Experts of a small language model.
Size: width 160, 25.6M parameters.
Experts: 64 experts in each of 9 layers, 128 GELU neurons an expert, 2 picks a token, a softmax router.
Training: 805M tokens, 6139 steps.
Below are experts of layer 6 (counted from 0) of a mixture-of-experts language model. Rows are named router (the router's row for the expert) and show model dimensions 0-159. Each number is 128 + 24 x the weight over its row's rms, rounded and kept within 0 to 255. Numbers have three digits each.
After each expert's rows: "comes before" lists some tokens at least twice as common just after its tokens as in all text. This comes from a sample of Wikipedia text that the model never trained on. Tokens count by the router's weight.

# expert 56
router:105113113191122140112105133160151170137115140153118105120165130111142146095109135141116102121131156170136101129138162107110147148166138121123170150119125128120148138093152137132126096105144139158092103114120115148079133168109133117139137124141159126120075153115112119142081178121124148091151139163136117138146137122102135160093153060137155123153150158129091097160071134112146107101165121095104171117131120132108105114101122111104112163114149085161105116103153134140108097131089172
comes before: " a", " been", " the", " an", " also", " not"

# expert 46
router:130143133134115106163105136127089152125149145168092154126148099137101129086169157119163106099130137113130131128109140123152134134152130095114150104115115136164136108198116167098126130113160098106143115182107153163160110108083114144116099136181089113168152101140109133159148121146105115153145134106108171126132167103138111149165092146135130153112109131095127139148079145102134151137117082129165085162159151129147158115134132145147119093117144115104079107171126138124122099097117120
comes before: ")", "0", "–", "1", "2", "3"

# expert 25
router:101138126102166164100131121100120113178099156120100195111135117118168160132101124149190136116155124106138138152090164079133121128129107138111151116127091110178151094202159150145138132122139119130081131123094131114089157142093107116114136156081134148105163141135153107123097134135176150128102140102132109116145150148116138142169148149167112125085097123121130163143154104105127116123123092109152120122122126149138130140115061136145111128160124132125149120160139116132108157110137146
comes before: " |", "{", ")", "}", " (", "^"

# expert 0
router:080132094102120127110114131134109104125105128142118085118139133123157133114109173131093102101158077117108095101119112119141124159196155128127102085143133106138147132080136109107138136143119130110156085110123141107152094146115121108156134086121155124106111111134142178118142144122089169070123159094140110125070125116119143111094158090123119145160138109119135098098118139116148096082111106117111126120153109140178086136108096144154151130112121153118093109113105173118119136077143111
comes before: " the", " be", " a", " have", " not", " his"

# expert 7
router:140081159129143166119171142115137155129132096130123120130169123128151125120102157188099089136168146127114115139098101131156135134142172085149094139115133128179128124116154141148136158100105160143157147161125153095107146163146151138109131160107119174141153121139166109133098114177127126164115126118156162153145159154155127075125123147104128115153144132108097142117158111160169161143092124125111146134091144111152119122155124140168138154119104127167090081089167144144111118108122159
comes before: "ti", "l", "n", "r", "ted", "\n"

# expert 61
router:128121133112114122126136163107128131120113121089147131108125197135079122138135115106109144147129149177104137111104093127103134101096136134128149119134121085149127143123139165145164115111111188157166134156110119120104123131148132117127131126118140110152132138088162115150150150150118087126119171092081140135155110123124124133147097166134140143090126097118093146157102094064127119122120093115083095135194122140146151132179096130152129162145113093082134141096126146194127105120128135
comes before: "a", "e", "i", "g", "o", "us"

# expert 44
router:092117105121099181107116180141144134093141137106149119155111104108109133108118169131160079126120151124152137083101125090100103168115141125107108158153164152102103131134123119156126115121109100180149089139125141097111118161153135096125119125118101136126108168128133156123136113058136145120119115156170103140169169122095102102115118088150107130100138128129119118127154127144139124151119125144139089127148191120175100116114146128096154139080136182167165091137114141124140132133126142
comes before: " the", " he", " it", " and", " they", " she"

# expert 40
router:173146077106121163127161101145134132130088096134143108133132144173101107122124106136102138120118165160106178122104163154094113118096078120136114115146147100070115082131113133105143148134125136143102138110124129127079156095127125140124132129129109167091128136157131125109133130129141153088121128115139111149120054176106131117151146142103137118113150103152151149050139104146128149118112111115143130122156157132183142125154118131107129132102119124114180130086161100118122130106165172
comes before: ",", "s", " and", " War", "'", "al"

# expert 2
router:111161170150131106129100156115121156147130120192088119173115183092145130135125141135149162124134175120088122100141108130153113120136128142126161160109089169142117102156110101130159142116139095110111150146113114111113139093135082105114134105175110102155123089157108111135139100101132120119119129098100180124113099140159128121199143159139110151123141099105061140117136115133109142109133103120132142155104144130133098118139151123174165117124100157105085119132109170123137124139095112
comes before: " |", "–", ".", ",", ";", "′"

# expert 23
router:135162090119128140112096105123130131112135160154142133132105115148122155094132164112094108138108132100151109133140179106145085166060125126149131149160138135101155123094092130120158140124187129111101162134136122120095144119126140138080187096097130166179114126150147110121095097131093097090124145136120121138130106154136127162094150141130090119153095111131096140103162110161123122116116129180088121130116120144113105134113148091150173111098124126106153120078138136132143139142099079
comes before: " was", " is", "  ", " also", "\n", "="

# expert 57
router:131141144090151149127148122082131149123156111136138091123122148134137089154141166171099155105129099160164154097137095104137113077147130095144159129095113124099160104084150166100154155085169127143101113100136145122115167153134110102172134123106175086149109137130128163106159120124099146141153117140110147108127091087121156174105124117102153144138098150123087154134180128147135118144136180111139093154118118128124111143120125125141114143104115181154148145076124143120126143111117146
comes before: "\n", "  ", " 1", " 2", " 3", " —"

# expert 63
router:119094113131094152131165107126112140123138097104145151100166103130111128159095142112156098119139133100112104116140088172109126126163096108119159106158136101111117172114137154189087118174147103112112136165070118119094136142147100108178145125101136155119148112113143135126130088100104106102155114134138092124153089141134108116174149144096126137139144102105159101137141157128102125139185109138086093155140117120126148190129144149123107125161144112116115174172132112142134131128109138
comes before: " of", " to", " and", ",", ".", " the"

# expert 6
router:130099150106118125136164133130107147129129063130133135116132148081129108160104145124091123120117120135129159142088110126151108123091127112145134059113097141144115147140121141174162116118108126127141114120105141158098155142112126132149148162114158168126131146156103121111152118124091099110134154145084117149124098145150121131144125122089132152073136124107078121108115139102112089154131155153138096097141158107160148102144099101184117180186154107147139101122142096179164154096142153
comes before: ",", " |", " (", "'", " and", " de"

# expert 4
router:129113121120135144121126186119119143115119085128154121111166117092103124154102139168118144163078093098147126134100083145130144148097171110146121117223077136082106145119118153162153141150101107151110121143109102111100180126151103137148128140130102167130130127141126101151114137149151166144157168145128123089131137136120145125125142123155127147129113088142138088111114115114107096146115157085111102158113100153109152126162101125146120152139179120158115119137125133163095127101165127
comes before: ",", " (", "n", "l", "t", "v"

# expert 36
router:120117138162132136162128128148111086080088141158123095148163127160114141133142134142147120115124198148121081136127126131130141069149143122113112110106120159142163114153132137137119115131166159138105126136126116110143134166111113155132165122137103115173164115153098123089115135179109117133126110134118163162161129097208127144149101155124117140108142130126114126096104145105166150136055085117171129132177145127130127166135131153145136093122119133094132118119124180142107165134140124
comes before: ",", "–", ".", " |", ")", "ation"

# expert 10
router:130130136154132094086155166142092147117081130125144140162116146134154107122111143136156135137082102122132150131145137139119177153125118171132158131136090105153145143133109159101193129176151082095109128141139125151116139130098098121128114122172109144160145132129109140131122125151109108101119169141167151139095146110086102120106132162116138146108143123110096106166092190154099161139123148109156097105101123153128135101156140174102128090179108151102138118117174129086133113140134103
comes before: ":", "-", " |", "\n", " •", " by"

# expert 31
router:086134178108135111113147144126130169101150108159132158115084118149121164150129142168107150147139199142074115125123096115146107119144111084122132122142141155104116146132109113174126117133100113141103105143136075112153129081130059123122137104149127152151123104105148139109141128105119096126116108092137175099110084107098143145150121126132102115137130095139110141120115098175137114099128150106091134155105101131081062117157106130116135137126125158121073141129149136132109157115118141
comes before: "d", "ing", "ment", " years", "nt", "ed"

# expert 59
router:142119136177143101131124132118093156153110139138101116179135109139089154142139132148122158121127133112163118147087097166148127156170104111123150171148146135121146162169151127140144096134161123119135103112089131146117148115072069099138140158143104126107157106140104129123159100138123120134152104065130108138182113087080121103192100133123109106125134094107111153095175102141114122128136119137145167158125109127121121126141112159147136107152096172105130132163142096128133115116132085
comes before: " |", "%", ";", ")", " m", "."

# expert 47
router:134107096139128126147202138169101117134126099154128080128135094114147110091083126133121123121128163122166156113139076150099107145135106135120097120144138122125085108110118093149149138130147129103136109122098102124100128082138148144136144139119111166150116175103114149130107073113143109105148122117156119162177132119148130140118102169139142110112122147155168108064182130152121131129135114107180138137098163147128147159167124125155143091116112129107127134149175118141165101093158125
comes before: ",", ".", " in", " and", "\n", " of"

# expert 18
router:143091108123145146083148136119102160138131125115146143142069120124179140150146136171082104134156114124172096131137119120096148139112156107148109132123097139106117146134096102115132095126130139152102093125157162142157079151121134111101067137155136102114081100155156109113117111086132150154159108162168122136148118099135132122109141093111135176155115155129117129123142128176142107117128152134125102150130133107114148144053140105108140133184136124113164160112173133120131130084153138
comes before: "  ", " \"", " 1", " 3", " 2", " 4"

# expert 12
router:130182137134138121073120105125110156106130114158105144169155114143129113124161120134135112116139092141107128127136146107122127126113120148104101161164078128158155094152128099105138146141132130188128107136165152152122146071104128149109106106165158107158122114076130164183121080102096116133127171138137133143089144156142114168177110128130125151131158125125094161170066160119130109165124107157142134138113147129116139128112117106120126097155124127149123143183103109100148123153134103
comes before: "|", "-", "present", "19", " UTC"

# expert 20
router:122100151105126089180129078157123153156144154140125143138101155127137162097106129132123136148105136092155150152128147128095100140106113168152131117122151178177112082131124131144173108143150117101102146130123091095136133097142107119131109121146091161132095132135145145142133148163096180149117134152144179150160122163117118125129082134141149119096112134111132151115156146149153134131160114120148183153142120104150159092139096156084103092133156081123164107162095111098109129108130137
comes before: " |", ")", "S", "C", "L", "A"

# expert 17
router:144129151163132125121162110124146129145156127131114124133135157131164086148133096073091146137176089151105165107111116135108157086070144143141192104173126125109106148133135175146139072131118101137124105176090110097117126126127110175170116147140114162121162100072093109134136109149148127134134086085127115132141133142122117092110137117118137124166151144098138132120135128149112161127167132122112068146138077134135112128136113112130134161167151100107136103123107131122140117097122137
comes before: ",", " |", " States", " (", "'", "on"

# expert 24
router:126141141139119152089138118138111149095126140111128123126121124090138104127131158140176134125132098123107048145110083123097137084128123127135118150131122139098124137108132090185073091116114107111116096118121118158108083183143145136134176140098140096113133086141150114127133157119145164106095144072145122112077144113156149106090089089128135160096159137118125109083123135125146112118127140093131184117146116135072130133146099128120139129124143117120129193145132132113138121104148120
comes before: " the", " a", " his", " its", " an", " their"

# expert 50
router:134116126120136109156143135143150171114112093113108108128085143154112136116068114145101112096090179111130144137140104128152075164155084138142167118167137137107095082146114142144137136148124120109097128091125110107111137072120147132124147107120083121091091131146162145127098142134124127111127137153108153148158115125109127125158128147112141120084127091106134157101141157199102132069147157106167166130098118129098161123165155162117098107115132147110121106138139097124141134098150139
comes before: "s", ",", ".", " of", ")", " ("

# expert 29
router:123089146111106115149103111094134142143118105151112144130123129096101085156138126083100149091090121119116154147161088102129159137131143116146098115130153146135121147146136132143121089132112087118149172179125118157089116089126110134104134123094098132133111155102112107129162166166131110138098087179137125103129132146142115069146095174108181128093179140144126123141110140143132065130148129147136122134136157131174140119134128097139154155109115112135176145158150097110142146083105110
comes before: " of", " (", "s", " and", "'", " who"

# expert 27
router:126162113142116121117132145155137111104151081136119097143135130140110112106079101110131078116109140101139085114121107123111105134144116095119118097158134147112110107108110115135137103151163099095154156106108123133091114080126115161140182142129097148124099139111160133142133069152123116104111137189139089138154148144163110113103157165109123137081112156134154096069131148147082148153127152112125119102116138137131145162137130131089100125105109142098121175147181089124112113122100170
comes before: " of", ".", " was", ",", " in", " is"

# expert 11
router:151154126150126117148141138088105097131105115117093123126117135089159056138093119129111118111112115099138133140144153146131147168140128142121098094100145112130123124183151108134119145142137115107152153103111077108105164114102091136121136105127094183146135145137113117142154152117129122173099176169129111173108129109115103091134092154195120122092112129125108124128145151151094147114151105061147158135086140130159143167112108123160147095131128130100119149121123177118124150135097111
comes before: " |", "\n", ")", " (", ",", ";"

# expert 26
router:148112115096107109131123119150139114150158113166161072122107168117114117171133128069106141118106143149083175119157142118122135138130107128135134124121171136115120125149129126110096153127118099113126142133140128124085141107100099141136111114142086082154136135140092104108150140136135143132129069083132122086123101188158148112182111157083121122113165168106129121134138122114067100130132105128141167157109126140119140098106133114117140139137129150091176071169151123129155136115124168
comes before: ",", " |", " City", " (", "'", " State"

# expert 16
router:143174091164122135099111155100123150127099138095148122131098123123138048115104108142155117142150095120127125157099128132131131138118119088115134099125086127123150119105178111106140160133200145132157162133153159176119111123118115147126146115146180108133164124121133151112104117111128160153105142162144110131063140125153107137133113101151146137142109096133084104164126152093141144147122150105129100170100105122126128132066122127160096126149121096152147152116089105096097158125127139
comes before: "|", " 0", "\n", " 1", " 2", " 3"

# expert 58
router:136155196107144123158130095163143149102133118102159135095127087168111112091106115132119123119111128107113138106147092192102121144117149125120122144138118098118086117112160122128100090136128092123104132145141152137113076123109138134128109113127117139143123114129148128125117162140150115066124122187112122151131124102158146083107093153170116134160095139124098159075101142156105170154112125117139111145098113153118176148156118121092104053101130161122124123135127099110128108137115149
comes before: "s", "ing", "ed", " /", ":", "d"

# expert 55
router:144089127131135094151160128131125149145174117082145139099109151146132154121114176121134103111098124115164126092129115130137184091155124099124142100173134136116145147109137158146064102153153098096114096173133097113147105146136114105146136136113127125082102085106154135140163124126119121127182096105139148138162126154132154142127118078115173127154146122111106081132133119133132150137120149145083085121137105118136155163119124178102123134161123099111092151132095093126136095139134172
comes before: " to", " in", " the", " by", " a", " on"

# expert 22
router:117145138162132131171080115141109117203132126111135153137115176118144162077107136137144128112155142131156138161160119136128134118117113142145140176121081108180147115131127124097115149126133146122124163135102129113155156155129135094097147140132133127151080140114160149121114113194104186162119116128111164077143116134135154142154111181134124135138090131137128148111119118170188119138147114104109143158163109102114137103138140152153124100100109131165146126173118139128100167125104144
comes before: ".", "D", "B", "T", "M", "H"